config.yaml
d_model: 192
n_experts: 16
experts_per_token: 2
d_expert: 160
normalize_top_k: true
routed_scale: 1.41
balance_loss: 0.000171
balance_bias: true
router_cosine_scale: 20.0
norm_eps: 1e-06
seq_len: 1024
dataset: "wikipedia_en"
Below are experts of layer 4 (counted from 0) of a mixture-of-experts language model. Rows are named router (the router's row for the expert), down (a neuron's output weights, with its number) and show model dimensions 0-191. Each number is 500 + 25 x the weight over its row's rms, rounded and kept within 0 to 999. Numbers have three digits each.
After each expert's rows: "comes before" lists some tokens at least twice as common just after its tokens as in all text. This comes from a sample of Wikipedia text that the model never trained on. Tokens count by the router's weight.

# expert 0
router:511495468498477473512476492525476508523531504485499528467460501472544530486520450437514506492491500491508491467500468471528504490534502496489471524489478479533520519488505493527524475527459498527450505466467521488478530528488521484497487507511489470553547507478475478529478554442554521512489506480518480504493567492503491494493529552502501547561462521466500465486481513501521490566537520466503488531504488517525520517494500511495466517531534518493444481506485508526494483505500469531492504528488457453471479520511496470475489483501520452503501503501490519501531491511523484476
down1:541504528481507525487520507524510475501460483508494466480489527489490497529517507473484476530503505525475513520528558510504518513488519501530530489532525545487530480505491510512531449466525520505515515516501514438486508503464491552479475495495443497467469490531522463454525507505521521521511495506488466495534543517467528501496507485510495539496478529560485466483509480525475451490475516496551530516528533517478479459506523498481504502478495527476535476510540443508478466499464503430460505514515477472512496448497483538496527519480480515455498490498532506488473495464529475507
down2:470521499448483461515520534534524534481469540536548517497475482514532485467513456511491541538485476472497498487510489526528518467555459468519485507506498514508479482506486504510486534507475460503485542497499511524524499582494459497508513491478475478494538504471478519514495543484518437502486511478466481497516487500527494562486454532515499502472484519513551478506524519518498480501517459486476533458502519501475457538479503453508491527492496499458458516484511503487516489477495521450503509497466514466510512503521484519480530506507484472516471538518540507531502480480521538525
down3:520496521514489533513503436486521545505474489518478443495520550491504444525521491513462509531516487505506457512461512531482474437508474530483504463507439516505501522491486489516484500478534478515464549518511556470458484485444510486487516536459543533491476537503507482541486488466508524482490509502482524496494488524552490490534489501531528554465467512522522534498496480534474487477516531502506488452513501511467502530516519470461486514482514491462493500487546495495481480526476524486521506510521496491493471507489511500518531472507515485525493523525455487478479512495479552505
down4:501504495545496499504484523535480512515498513510481495475493472458489513425528468452494529493464493469514450526484477511499505497548539518486493493511489466506505513513523509503515497493529463500480465508485511555502477489519510487533503486508499494490488526518485473495533523515509498548473494487505477482573501462459505487541502441447486497523475518473519433549543498538525521499533457465505533549513537525523509510549493529474470516461516538525472489509537493483496500532511502479482522472469491479473499504536504494500495495530493470487466469510501517535482473483470504525
down5:479492471448501507497514496500467518500533490487550525489503501488458524489453518522476524483513500536573509495506496528482512498493466489492498458471517496528492521511497504478497469471488520500511507507530524484459494502461521516528491493438459534457461494539514519501503494486473458537510507492512500511506519459481508479507493498521498525488531485496513518475505459529484500534499493494494509583534489434501494505528485522503501498482462460513528564518512492512513502469484501519552511452493452538510501509515477493525460456532494518456529497524481563506501478531507469530
down6:490514503494519524521513517495522481524520521515472484502483538504491506517525499495498523474489503484519483534513550521436444478497562530475496513452480502510486512490503474495465453421480530537525487477498520475548494529509493479517508529518481509480466488510531461444516505512545492531525489464461504510507488434510529484469515481536538481520498449504484510490490487507494542518494468493507505462543571509466494494509489485448502506529480500489527482494478453527480504473501506501519491537518482534495509507493503477562523505464487517463498509501505483538510524469501518499
down7:507516526476504483530460490470495478507552509481519495532497531514472544485511523472476520503485458487536476521459492475494513580502528546452529498491482485502505494440486494534536508510535455499516491485491526475527506465490523460472519484516514510451483479533543488503537483548497504503508498461484434476507509502499455495487533463502475477513491492509455532520475488497455512543511499492554507538530467478520470503494477493483505487474481525485491526511486490511532510493496495485530492548522507523521440511505501502523501500505506495525510439547517533492508479483504493535
comes before: " to", " in", " by", " the", " on", " as"

# expert 3
router:533477504498496495475441481550529515502524503532489488481457488515458544528525498480515526532519494473510525470485487482522492520481473494479468515498486538493513537500487495519479499462481499481487510478507518454491533487517474502513487518502506502535535498538496448486484509471543455494530505458523496542491526499476426484504521509503538521556480512521515523489518492499446519494524488455478507530520502497538511536477487459501514444539498485484477501513511524481527545528493482517520509544488488441508447508499454482519480524515507459519450493492492494486527504553521504506
down1:527550484501504490478486481529463506492488518446474509485567571494515472482496521529505491550501438479445501488533485537522533530491536507494465512503465463485516505518502529475491487504465443476495495511467485494526472491490554496481502474488477483508516543489498522514500521490569504497478477502535529515514442459495474478532489523532504489498499479517487534527494481466527457499529530468514512482508502487534496494498444532484556539444491516510491523533518531512499465492518480493540504480488493486515518533489480500501532478490477483499488516509503465483500516482515493504
down2:516476482518481470496495469492509503527519492522516493557500490548519521485529506483524506489534477484487463461518480504501478549520551501514495510449521482537505449518504531524544519519531503486442483508509522536472501473503475500472498490447494495523504495507543491472494527489497494485465489481495495428508510495465469493551498498529503486478465497534467518504513508501495543524491501478512464478525529503543476467550519523500499536467500515493523485497501507462542520541487462465542527509519453479509528518470482472498492476476511495448495457510484557486505463532509479524
down3:522538496522476534463481493477503493493469485498479458485538531480503466518520498515505443492542495514474492510491530522514524518503538516462484470532566547503486536467495486495492481524492533518546451513435461524486477516536480469527488513480494489469495481498481507519506496540494540541490513522487513499519533482494503490489542458492532515479486458486521474499447456529548492542516507537482506480483482462476532495507520470513500548500506522539477474495505493478507505528546498490484502511542515490544540510472461464490524488459498474486480489466491479515476487478524492520
down4:469512489505531491489487491457540477511491511475497514502501526510509570494484487467433514497526536482461516544516467512499466505487501467520461491476526497516491452482511474524486507488469540512512511468520505474495486497489533511463509443509467492539448507491550496528489459508518503502521488466500506512448489489431490479469505497495498512474467504514552525461509504550513471531513543526527495505494533517535506511543526558461491490531516469492542486449469520528505489501492503507523509513486504552483520521480495459522485505489498477527530523496476526488485494528506520477
down5:526501485504499508479479513517502508505525442503490512489465475493471500512516507534483475536486489511520521534527483527493477537492472491471515466511515481459460540511479461453486530506472487488547472511456460503501472462521528534522486508512565507474492504475458506495495469526473501489495534481471490541524456491508464544496523513444511471515459486530532527511530521478502536503528515506541537490499497474470483491446485479473523438498488536524495552469509511490496524538550522525508475524487471493494474521479472560537521515511508490508496468517493494530516512498487503516
down6:509509503534522453479511504482449526530472462550487488504516503506475544505489511475515504495482502498544465514436503528503551498502494493509477503510488501439493516469558496470536506477530475492534447513509482507501495511457544497538488494547495490480474519531524527528463478512533487516452529472541528445492508470534463513460491488501462497475499507508473479519521525486519489518484455524516532522486525503476493497511474479531520505489474517483495516505530522488496497435546513512525476492538496501531468507515514506469504476519508482511495528472505504527567473464481494484
down7:512525490463479506505476514488557491503467497534509526463487501490463536482496487541548460520515497536463502435533485519508437455520499486515447515486459505545477495516469503491510467483463499543538529500501466502488558525490485525484510518483472475503494498494521480489474530487473513493479479519518485476463501552474554492490469492537486466530476490528531519489527479481506529492472479513491491519464551527530479516499517490524518495553502523473503517487480499489520501507487478493524502468502475450533508475480494540483516537474507555517523486471529487530522493509521506487
comes before: " of", " and", ".", ",", " in", "s,"

# expert 5
router:535466473489514497495492507533487502524492516520525455426486457513500522514522524505548495499470528459546535501532498459535498532516488484481457479488519511502491532490483466501505480489497506533521469498477544432578524518491547466504518509446470503507515518488491499506522507519521500509523516495534503505488499494454502449497555531504481520511471509470521484470551488493494518491519474513481507491529508459532528487439485526479473500508534516480492506479493495487507500498523513466480478481514505443481499486492522513559479516453506506485482522550485516497502511476488500544
down1:491529491487504492460520539503513552500451498542506486505518489468522532524485495499534465517496521485465521481507492503480483531494565436500476486485500480485461488524512490532496513462502490524488517507491504447479493489516496488458463531487533489503533498487494512499515473466562524518503473472473480478453496515483484557468527518488501541472469490475453509474523479416546537491507509497528497483503510492500485539508516555490545529531475481519512469499488495518526489519456499528498505517518476495550493517504509518492535552478493490484504512462541493499513457498510480515
down2:515496496472520483498511522542432511481478519483508493549473470501500496498501476524497492521485504501505505481473493546456484486519495502494492515456511520540516514512504473483489522531458512510546473505509470504494474481475499517490466479504461500491501494478461537522527504526511499516492547495494489488487521501525488481538553510516468509486525530471469455494512428512488494492444505490497508488445528513522526491477521523486494508541511513483515527508514546527486457493468491504516547518482534526521490462532441536506481492486486478520528537534504511431503508430516499563
down3:487521492471480451476490483563475471519495512486503513493457491536516520496493529466494472469505478479449496476485498441458549486485547516541485539469507507552487510454503529501499545467468536486499534512465477485531501474498482538463508462521476531524524514522531529435502460565539467522496498485504504493514502514532459486511489504533472489499455485504483483472529521469489558536508518511528484518502521502485484499479514523487476497495514490505493527507511499466532464493488510497491520513545496514538491507519495462533513506454519490499518506510491508498493535506541471487
down4:520494498468541469514516515516489446497504477492525486498455526463472517507532551444523456468469475531481503526540470507535476509505537542524506489489490559521512525459528493486524496490473486494525477514494508460480451547469489523522506503484477498491484468469491455481512506510532496435475508533500492477517495493503525506489505523480532429490490503520517477514518516518503484484505506535475509488494480525474494513499540494495508545533472512487479526491525474493487520486489467452469488541514517512499465492492519571490521481524483540502467474491480546511499541516541513506
down5:501494516520472471497489502478469552521513482461505505515485530478481452513536489519501508491480502492526509463502527524482478490495504470549519454475523482528515475486514498491510469445551490499472550535516483517501478493518489542487474519453521529453503505478495521444499487527527541504516513498496469543486493469472545500506491523499568507544489521508479499504503523518494500482467535455488443526503520510467448502522492513498512512528504520503548493537504458514496505483479478482499479521537485449535473515520485444485510474518503476524529497495447487498551500512520528482
down6:510483507488500492522483513528432498479459496518530515520481502470502449498499512512496495535499490494555489518509467497515504506467452454525479475502586477479482507473484515486465498543493521493510542498528527466529486538531502460503507435514456469492509518511516520513530490461523456525506480474470510503511529487501509523467487506557543505537480514492537468530511513522453451518516528481467503460499519524464531534534496503517501502529485452512490509506489482494495492499472456533481472508513479522474478469463511481496513485499521529505510481515493507545508489540518487532
down7:444515468484484485507492526533496506508515529550486489532512438515483528514502482524472509499487517503531501500520515454484491465501522510523530513534462512514492497522512474467493527486506487499520469515478505483450443497520511495497532478480501466469474492502494497470498515510519522479480511469496478509453540494479554489507526547477451479481507559497506489473559508441528505494508495495497462532498513488495503547521558460499499486500482514508516497524576522544523465491450457489496490508487497463472487529474521471518527503527489522543528489521515510481524485524471462493
comes before: " the", " a", " his", " its", " their", " this"

# expert 7
router:490467477500481500486460569562535546566548515455503491485512504495547491498515454472492490541466541462538491481480483496500466522502489486476484500519504479496505486506490501539516491555506541499524448493510512444505519520458536511510482498489494516534525487506510471491503514462552471549502451477482508512481550474510452468541480504488496511521525494445470462487487498533480484502501482505512516495488506497480502528466492495524521486490497503534526509499496449508499496477505500503493472513504489485520509479504492507503482534468524510493515475496460496509506548494440509550
down1:542529492516527501491502510477516477437498489467478480460521534517520551510469505506468491490485520508507482476529448502529491480510500486496543510482492488510527509511474504514499485511470512485488496513502488530470494523499508512535475504506506451511521522473485506481539540502462459486543477518488488440489563494468507479492517536495522463487493443500508428532486511447499491470517519495475518474534485544539499499467522525538526510480513513531477522547514475448498515459495508497498468474511516523508545508508465532501489491501475468488508463510519543484544537527463522522
down2:486481492515488505467496472458466547482505470458500502493511460478501533485545503501569512485456477479515544532524507461532494531508507496490479483540470495518541508498512462465525492547528469518488490495518483471499541525500535509517498500512491504506506516464493481522470523475472466549512496502519474462464524533485538449496522478487518503489491536495494542468461511487491514527543491502495515471501514455499483472486482477541499515502548491523550514486505503521492521518488490522509500512497490508524506516431493500505497493492533480504511496508527433476545435497543505451
down3:488504454539443542519498502516471464520510489470494532483516493524496496491502488521489503469514512453477484494502519512522478475495483527469511505498447508477496497464475518482519449524502503503535509509514490523452522516507476519530553449508480521477484476500510481525500470482509490526494542544482499478566473493454494510508474476522511481487513532511481527495469502433526448506487530491507571495497500516518519521513501484503483531502533491501492490434542522508531520487503504494482479527543495477545490497503477511506446542476438527505483520507542519528465521523507503486
down4:470479489485504539532505478514491512541532490498453506495518495460515509489514464443525514493490486501502520503483485464478487462548494508522504512472518501471468512485495505498530482474493525468489507497516477494512507505530491488501484540474521579478469511476463466496459564485462509506529472520524476489532462494493562508482479530510488514484539512519503460470553492536488500521493485528494498508525482556550502527533517493436463505493490512521539531520508455533511493482526517493523520495463500467468528522499515490464530527530445495488526463518519508482493495475468503476
down5:463497532532466486533448461505503452492503497523540488454535525520452475466495504487518512519525510463500526537492468523547444521502462527541497495464508480519498477484479505507516480486521554533478471535484510546476506469530551499460509505499499493515529500542498522525456498486543452471490492513510490506507544492487539484458489466503489524510494526469481499492498531506533497500485522470458515463492484489546503539537510489508506468502490470506531483498486499495486513508499498478490489539506551503462493452464468509507533474491517489532478462524528526518509487482537513489
down6:516470562494482535509525529527476460509535460527512469518527519512480455473548502444509484490524456504531487475466480464519512500486490489487519498484475536524522512489505494450504497504506523461462504466531548490484488477526491487481523466476476505502558471495488506506502472548536506477497521500501527519466497478501498524463501522465489496526495532531553548476518541522484501448500511493482485464494470527540512512495502517497448549515473513540489535483486509451487502532462495538495476544504537487522500482484487491502536514488517516505507486512464494524518466484475473483
down7:489516492417488498497518498495493549526520505518526552512499472541512499496491493520514539496460510464496489486504510467464489488507479490499524495457487476516481532498488496458496485511507526501494489525460547482483510499526448487535510512482466483468516543512466470518513527512499561502494505521485507504545471515456478516507532515528459456517516479519531508485489490489469478485465503493497473464482500483510481476491471541508484548457513558525494465478507548530498538474522472525489511509492481494529517490491497505507498525551479503511460569539490508524460499461530467531
comes before: " |", "\n", " ", " 0", ";", " 1"

# expert 9
router:533473497488468504492469472525500489534542482464494482444487511516500479542498459478539510503512479507501522487518455524506452498532502476470432491477491492461531489499473488527478534467494544476544513477470542462504528520547527499473514499487504511512538501482556442513468495476538501497472512496512547528465532524506456500519498556464512516513481505515514489493490493548433494527517476477521497567508505487522551514489493504490473461505531460520491506509505503515475499528475511499500526507475509492492488518533503505520464503503508494499479510501474545506464498486524500472
down1:496482488485473494493519542482507487529515521523482479524510529502514500498529469521510494493485534519480497512476509483522453472494505471462522496517486497516493487508515490542480474512478466448527514503522507521475532487507483525438472476514467493466516492512505520495543472530449506473464480530488534494498489485499508537500537501542535449488554506548530481517483444480487497527444544523448510511494570530508491511500511525466513493494469459511483493503481539479544502487508488509513491477464559494526523507448419536523506490502481518508515505517481476525475511505504497501
down2:464470509524484467499538473515521520521519529510473492508507506490462475530454505521487523491479489493478516511493476494460479521473511536487506497502508544452497484520510505512513490451488520498525497526477452473496499530459508506480478536515540491526471482491465544494464508496491503445529541474519488481445507468525542482513503515508485510468475495482469472500490513543467497464518504522502511507548485538490494467481474485550465499507548509485502480572488474524483500505530529497476475466541514521454514546532487524494549506534472521545518541491464480499517528484525515500
down3:502514505506467524509493493515458486503508494489511508443506488554503527486463478491484508543529523496481478516513516496500519513464508479513508428516469507533464496506499463512499493481505467462487471524510493482499485518509501461482507452527541495496504495475474503510466509500492475502535524492530502473513520500495511516472469500499514498475534514437530532474519553523490506472463499452503498503531449481470530529484505531491541561489540525488537499498560505505545521509466511467527460532484531473501492488552529520467459512488516474485473452468518490510514524525480548533
down4:503499592483556527574517464465538538455463501461500498517543502498488492521498502505515515516512490482482453465462481530485501449521479489512464514525454523514483494468480519534507511520480465493508465526515509493492472544499496481487476504478467487510495491515526524534490490523494521527498506478493529490520502458516532494516515492484503501483465568511507455525471479509519501505492532483489510489521510492501492493533482529544507503455492492508480436471512504493522479539542515511506503541478519517485506476467485452459501484507499518513502532483494523433502523476511478516
down5:485511541493493507512554494535514485467547490494493503460481508525536505473506524503487540501521463492481470472444494496507472490528519485527481523534519488519537483480475525506506475453487460514495502481577501476515537446487572513478550479515453517477493506478483550492485522493519485432490510496516506499498508491502503532545491501457508489515539530519478497491483503532501480520513507495518504491514522524437515491529490539440482497504487491532487551461490491513480522506508533456494471476490494494467508497513528480451538494489497475493496492461496524480498504462531511529
down6:520498511496497508497512514503514495482474519490512477456545475501504506504545499511513534508458522470502487473524476489555499528526518485483479481513507504451516497474515484502541463532472503496513484505487495528494502492487483485543490484531481480525564498504429478492473518432515453519474517472527518496529561479501485480514512538481478504504509476495500536520532506552469507482521469454486506511507469500496510460464486552516473497523497520528490463550469487558508500442524481541540484487495506501529467467492494495502528493473488532507521536455520504541475515488483459497
down7:456531514515491489488544522489469475495477497503490560507507517496515493485491499534493457498513532482461508503513506491468547457485519479490476454538526509479505510479520470450481530496493485488532476483467453492493501484487541474536497491505500495517457525474441521502500485518487496517448516480509512480480537490514524489501489549513450457529497537486492463503498535432548490518528535511494492485468482554506481476534516516553505508514558540495489489497460548504482521481503543500486458546495496503468491516504538494508480481490520520525482502476516503491502505505534543498
comes before: " of", " was", " is", " were", " had", " he"

# expert 13
router:498510483513523480561463532494451521526559500500518493485471494497470532488530465468507501566475538491489484491509505497515444518473540556467457522524459513471469516500462491513512495509490497491500478462510529500512508545520509473468522536523476530551512493474491511477497522492501493515548495512503478484507547470460447530493486521463536524524469478520494487523477500518499496506486486490488505518487497497482522529492473537487496461517464486505520505481531494450525526472483442525457493494497510490484488492482481522532500520482466548517490493522515470532481502564479513512
down1:514493497488470521539509505497503480466459507489490491513514461446476513505549505520520507455519516493501499496526499475480478477496504478487492532465550549518505512467534476479560416489552543477480533532476510524502506493504549487470492478507494527519498500483508535476555526501512448501506494485521474512476491522469533478460484517497512518524507496520500502509464493464538470489502532496532483522496494492513488471456480483491480494498458543529526454495499500513491488510534508472515519485462495491503473497456526476530489575460514508527483522516531513497506529537455488513
down2:526496478525545545506491494475505521509478509499527491534506502505490466467484487481509548497525493500468510484507501531478492468499525517482461516463502526518479497489485495506475513477463537485477525460522522512466538478519521526531497524494521470555542478537472523543480516479520509523476521543556531472502523496549498468501494512507505488499523502510497484484475525544487449470529500463509501507473481508478519516514492512477515422500479533517484526509473507511463513479509483506478440448523482500503437503489503562496487496503492462459505492500543534542512462476480469475
down3:484461451518486465501532491445476476485474489494523517483505528465513487478515498490515520515553502471536503484502513510520463508528541508546523510495475453523494453499514488462512516488487509522528568550511546484497526496490544502471483493530468505515527516466542502487531468465554501492480486530440497511495534528467509487459474520494493541513512479548509482528518479511499492464502497499484527497496486488506474459458478532492532451460484475482523522529504528521522499492475508499494508474497497508504538499454507508521484498486498473551457524493514486464478483502496529556
down4:498502532474464510500492508563486476511507470553510465507479459490529524509530524518509467519458518474513486487504523513468520513486470465505558500503567464527504465467502533469484512482512486537510569466521491487500507481500500492488571493493509478524534522505503489473495507570479499478489526560517493498470505516507516485548489539533509531476505481450497528500524492443519492493498496522534497453525528450506523500480489488452525481482484497463487477478523489517492495504486471498521478519482496550520464506476487512491515495476485483494500492471499537475480484512518456499
down5:496539495478530487513503516525499490502518496536531496484456498454553552484502550496505455468504525525503501452494469506472500489468541486498480468466517540517508478550489435490472576514452508468494465429455488497480541515525495513520520487497479447492495486487504493483483493533501516506464521473504523519496517507542535524507480515489480512491516501487496496518515492439517497527507505508507484466486512529495502473495511497527528501480495516505521535519498508502495521528455545480503474496470503487488569481541507494461515478505491512472558515495458476509537512483513490514
down6:529490502517517522499492510492516509493462524533529516517456499505498468486515525493501512521473464450498499504501521531505504482523480503474532556461487496531500492498497493476535525489502525530508462526485508489485498517507475477548515557468567513499518507474502464474513510503493494521482526513465509506498500474501521503486513534465499506512453528485500478538511483531525558466497510503464480482539498475528461438537503510505494499489555537506523499508537436492468479469500470495520458472491527476511465469472494499492491511537505455476459517463477462503520505521458571526
down7:502484505494501476487480495525477488513541472516524517514505493520498495527498477476533498461502477483496494490560501508510491513452489563506465500503515489504529485479459533490541487513536534490507492520497526555488514526439445535551469506502462507519521546505535490506514525533520510500479530478511529537564477486509494487530503526541470510478564491480472495498504467503477489503519455502464491513494519500477514505512511457514514465460504524506506472516458493513454496528504457468528557505469487492457475495487514495522548462457487459488468503493475496491485478491511524472
comes before: "\n", " The", " He", " In", " It", " She"

# expert 11
router:512469498461506458511481539515454505522511506503465479471515482476509511500500475480491516549517556439545500431495453485476465509498501497453520510481501467504501516478507496522518456503500515487535506517496508459523505514485533489475540492544490534534549480496493486482486496499540503511521516511519506522482482470503463491496557495470477489523497526477482478470514542506522546527501464546472504485532557517470551518505499490557522503504500453501510534463497491490514512489491474479531505486506470505500504507489478494497469502502547524515476492497454488514522455527480463550
down1:512479528519522532530494511480489526524532482569510473521493478463540447493550514475478523482517479551527448504498526488488503487503511513515504498475502482503509505542506489482514479492463503523517517495517519547455517500538461511492467478478488461491512471456503544487526485472462507499494517518525500493475563478518519488499520512471486483515466516490568501546484460525524506498499476507483517506449486473473501459499512494500548505501528525500465496538477477521509488512488461533532538492482487468463562499523477489472507447496486549507468509521478469499487516503470492493
down2:536512467550492501445445482492525519473491501442487490539499489515511506495486527529509510453538502507491482475473502532533503505483475495519508507517462475508529511462501486522473488510476478509488490488510477476502540490492486554496514521467479518529477489524557546484493532492501527535462520478494457510537504498511500484505464484488489536486511563476525502496553512415521499489506492538482528515517506502489490488488484517487548538465546495492478491473496503538517495433525485497479474482511509522530474478480483483528497455474463527500471510543492487522517490532500507535
down3:553513462473502540490466515489452478485440518488470472514484537541476447543491490484517502488534492558487516452510527495491497487450477515529541522477492474534510516516499441557483494509473430488502494469507477519471491513492548492477512490482495465508490520492492466524475478473449495504477514486556529482508488457539523553520501495487491519467519497536473477506513538479529491500461491475513495531491499472508500509482485506531497489508517496523516481502477481511515489496561530520505537521529514494509517514511509513490494489484478496514545466501484546503483530524518535498
down4:496487460457452557499512536511463495449509524523522471542474520462533534509529462535516486466507523524499455510520526502499485520505489514488481491479441465479520485444493508518495547505467497529546503499482513492543471443475523485479497520479455504515487524511482497475508524522474487493510514456475511500523526460529464515493516517512478521525507529494516507556440500485525481476527492516460493480483477505501527484491558493534481525502504488483462521496484527497541466480498476535505485546518493512498481559485527528520528511527463494511489473501474500490526499486506498497
down5:482504513482468459496497498480505494490476521474483490481507461461483487518525474445527485518505528476526497511486501497488500539535452510502511497542508508489531472460494488494535501556486485479500498495514487515534481526540479498550486521479487554485506520524473505510506481518504536530492529534547527486533505441507525489530502503516482499487467530497492449485551508511496545530524475460504548509485507518472499520484531493511467495512473524471485473519522507520507535455496493527466576446443489465520494537519495532476484472497458446496474479495489499489481500523501488543
down6:499487499547494484469491492511474480501481497508505496494521473492519494498515492525531512499516490502546517467449517507507478521495529465532500481506509501510545447470454510523536495503548463517474493519527540491516493503501496488490496507569493510499487497496482495486496509486535459453466488536525460483519521489497562503499552497476463517513518549517503511479488540458480498557496469459495492507474507480522537495521509538464507525492475525470484472529505470468519475502470532538476543520476456516545427506528531510434478475526517455495497505500504501493492520472493488500
down7:464526467534489541478493536510484507524518540471482485528489503483508488519480485563486540466562521511513555466547484427491511486539540512477514482467542520524501520504493498506493500472500499530534490514482510508502476514501487504491485542482563469501517509504518456530497491539513528549470511483496515510485492521504480525459449502517497485502503509467512495475541506485490512495459506461543504545495467509509487535532505494469456481490489473488481497498510472494488496452463537452476517486503449522489477493510475488535473498480517491513518502486513545506491502468506470450
comes before: " ", "\n", " 0", " 1", " 4", " 3"

# expert 1
router:503431463478500491464507505540495476544520505488501502516462519497477471481527465501505486487469517523502499480528465502490480481495496500479489503514494447509486530507453470522520448520472495508489540515499477457514522531541514515484503539473510541535553459523476486513452510534495508531528472527494527530484553488516481499519533493496472542496486490466498489464485498535508495519514496500518482500453532472537537493479480436493511491483516509484478522472457480527536509503479497530498514510525496483468451497515514543552444511503496527477522526548475488528470506485522514495
down1:528529496519471531494511472501508499456454480498454541513527497529509496476538527533481497540433486558492470488486490515478481509526459499467516516496499513514517475523529488539479509505503508499488514504516462527495485488551488481494529517508528515550474504532494499466499533510477504541510486568523508535475465551527526493495511467478506519502468520469464479495453489477496540509499555484476503503510462483483476504463475503459566478488460503506496493538467477504452483476485496505469494459523486494513489478482541489498476492495516535495525540499526529508479526461508522490
down2:503516556510525446507496552494518497502458488457473506485510471472533492501492503482518528508476502535479526586498499496486542484463492516481502502524507543470583490510522507498472501496508519480488473476497465522491510512492539485528535478515456493519495541527447484465520526501476521462524518494523519503518453469479498450494510484494497482487490493528467513487507526539489524477486446492486478485496504511448510483487513520556535496511494509497519501510525485500458519495530454504531479510446465492525493542478512480502510480532489527485489498492517503495530452514545478506
down3:471451492545514511512523524476479477486544526502482507484500506530511541502498538516516516481501542494482524520483550443542460446504557484477494518502484510476523535471554497546472526506464488505472479499499504498486501491478491503534487453545503469505544455508526551461492453483474544491470562535525503463497522488489455472530479488517537515480488511497480511486535514501514491510478483470468504518491477532507516518486478531484455476521524463517522510496506505506521526513536492522509506507478481487473512454518491478541505516494495493488488490478534481486497497461459500467
down4:503492484511516520502502465477520509500525520456492499470492514567516488517485420484527480508494515511537499516499486474480564472520489435486498538482544498500523520498496491551552469467515496474531490499487458510524565496497442546523454504533570488504528486529469518496462487520485508499496495529491469466541499509476519516475488474518534508475498446471471491525522510509488514484471495476516497474496494488515501494490483495499512494469499510535494515475492448480506479478475504486511498495470543543546478500531522538496517542488530504518541494471481508492487474488493495506
down5:516534470520510480482465517512534519529493465555479537500478522473497543516516485518493502507514510519494473520511486498498482493473530463514527471517521517536471517510518489542511462488450500505562509456457512493479504472493500456504503491513536483502454502521454495512492492434465489506480503475551509509498470479474511523497505518514533507494533492502518516494503473461514510479473503493510485534518473504521500483470458485485545483461494519572461475471504473576530514498491507493509455506510527491494443497476479512520546522447511512490476483497503548529485496525512506539
down6:518486506520498493497480522493487525508470479480472506446505481509461479463500515520495502546484518490459512532495521532468509494526483508486461506503473485542530468508498459520463518515509527480467521492495521499540503511480542500483496485491482525468548478511491481483517498496496495508511508435480521512489532497455546496474518538524519446474441505557535500497521482537452472492472503491524522445499486531496525517539548512504533545513510484505543509475520502487503478511493522499528477469496496526489548476511490530453460514523467479529537514483432498517489525537470491497
down7:499495468491528523484470506524488540569542502528485485509471471493492469445468515527514454541535516464493495497465542560500527484496502498502516515475485478469462504475481513519508488504476470454520522460471515473504520477485466508503469500479491519534510506528472499484523530530491524476529451456465521502513469457487485522487527519502505479493490509542524515506490521528453480488495530519498495522508481510508458490449505506532508499455515532465541487489509476547513543547476528521501497529477488512510535536440515510495524495461487489523515490482540510494498501492512543470
comes before: "-", "|", "\n", "The", "=", "In"

# expert 15
router:528491509483502546496448517518516495520498489477539462495509512491485484539523505452522474521469502506519501514545440463488470536475503493489449537524488521510545536506479500509538525523468517539476477469477540514541522501506488505468496491501500484533501453511545487529486518478532507567471517494515527467505530474484447512542481481473501533525499513477480495475481453521476543527506510445478487508491491523516532516457506540505514485496509511495534485510465459470478524538506480510520444535500479476468488496486511510512506518503537497486488495496477533483471474492508453493
down1:482526489459491493514465526516501504480490448519500483496462479470539515527556515532478504510545498491463525528493559495528495495503538505507495474456490484512488477484535490504523529539509482443541497504477516488505468466498487534513485536489535519523540526546550498489491482537489470538481508500465506485511493468489490496458475479450545514518485508509528546510519506506549455504507534494503500496470473501442465510465487501517539500466481505473516486488495492481470487517534516500496540522517502444498511505504560508533501469485505479497452457509506508502512467509464524472
down2:458529547539549483490496490495456574498507483474499498529483455505455506515526494512519505502493501479519525475435488517515509513528478531485483499503483457488491476479486477507453511497482506574499515516503540503501552522520514532515481484558506524487498487487536535509495507485461478529456554486468498461478526521478516559473499463487509525543494484479515466533501481448476497543473496510510490538506475511494531488538519536508499488479544510488496490475476499486477492514483493511460521463482487508505516485464484477526497515523500488497496506503468509541502535462490470475
down3:492529488504521469509506513518520527523448484488552474506476462518488494507536483516487490500477501502502534479486485528496503514476426486460502488467523494489519507528484487496503498482498549514453484468468491453531476519521492529525499525488454429538476482480490555484519535509479512501529531501455523492499523471475490536475531480467545473507464505510532470569487512489495483540465496482514540496556489514469505492475491527487484476491503519462549476542539520481477489498501508474519489482517534475520531481510498512510480507511532498506486489496532452538482532537513500499
down4:505529491467501537514508520471540534480509514435468534515536499504504469521501485510478507473539506496520508507478464444505491526520538526465539443475542508467484510496505497464487478479545494469498447502471534498514492526489540502533478493504497533486504508468524475510508537483514509487525490493485447535548507471491489456490504526509480525478513521489496493493514511502530541464457482514464496515481506484519468458471496521460491529512505488502538529489492544515544519503497508490470514523516544496504517464470451545491511503476490563487483504488508532493437468515502522493
down5:495458504491472507560518504495521477472541540493501525463488485460482491470510486487470542447492496492516504528543505534484470508534500547510477447499513540499506516482522462468470500497487459466508491512511485485520484498526522496482509470522496469508497442532535494457491522509479506484528476530509507470498456524469476554479560478470529481491491510517498537512496499509497545470545479533486486507525496537475528495484546472499504506526487485525500543502515490490484496529494471471505491551486510458515471515540468523446470510517460512522521513534502512496446511511512491524
down6:502490477498463477514496511520497493509511518476512482492515468527522518501497496538526513520529491486486476496496462499464480490516470525485554513542494513504514523475517562489495499492522466468530470480512500531514462533507516526496491486524485492550434500470477470451479527473494455459467515532519513490507500529503428505503480484524532470484490504466522500529488476562509557562505494508506499508495454500451508465479499472517522508502492510468476498487557533516501522506526512505491530501490475493498526494519477509520474429526488504501457467533523516542525495506452522510
down7:479509507504479531472476487504467525522468491469520482516482515500503509486509530527505476523494516501472480507548502455510513457493529494501514466520492501477511521488512441460485499461493502470490512492512490496493480476504498513540518469530513491534470470504492483508500522470498479488481475456515506490505533538469481495434501502546548510476505513492518518535507498505484482550486549483470505524503463515481500486505476554496485449485494495530513532477504529562539480490461525556497508517466535536489471531536547494512438496497505484514548507503497502430484524533507557481
comes before: " |", "4", "3", "6", "8", "7"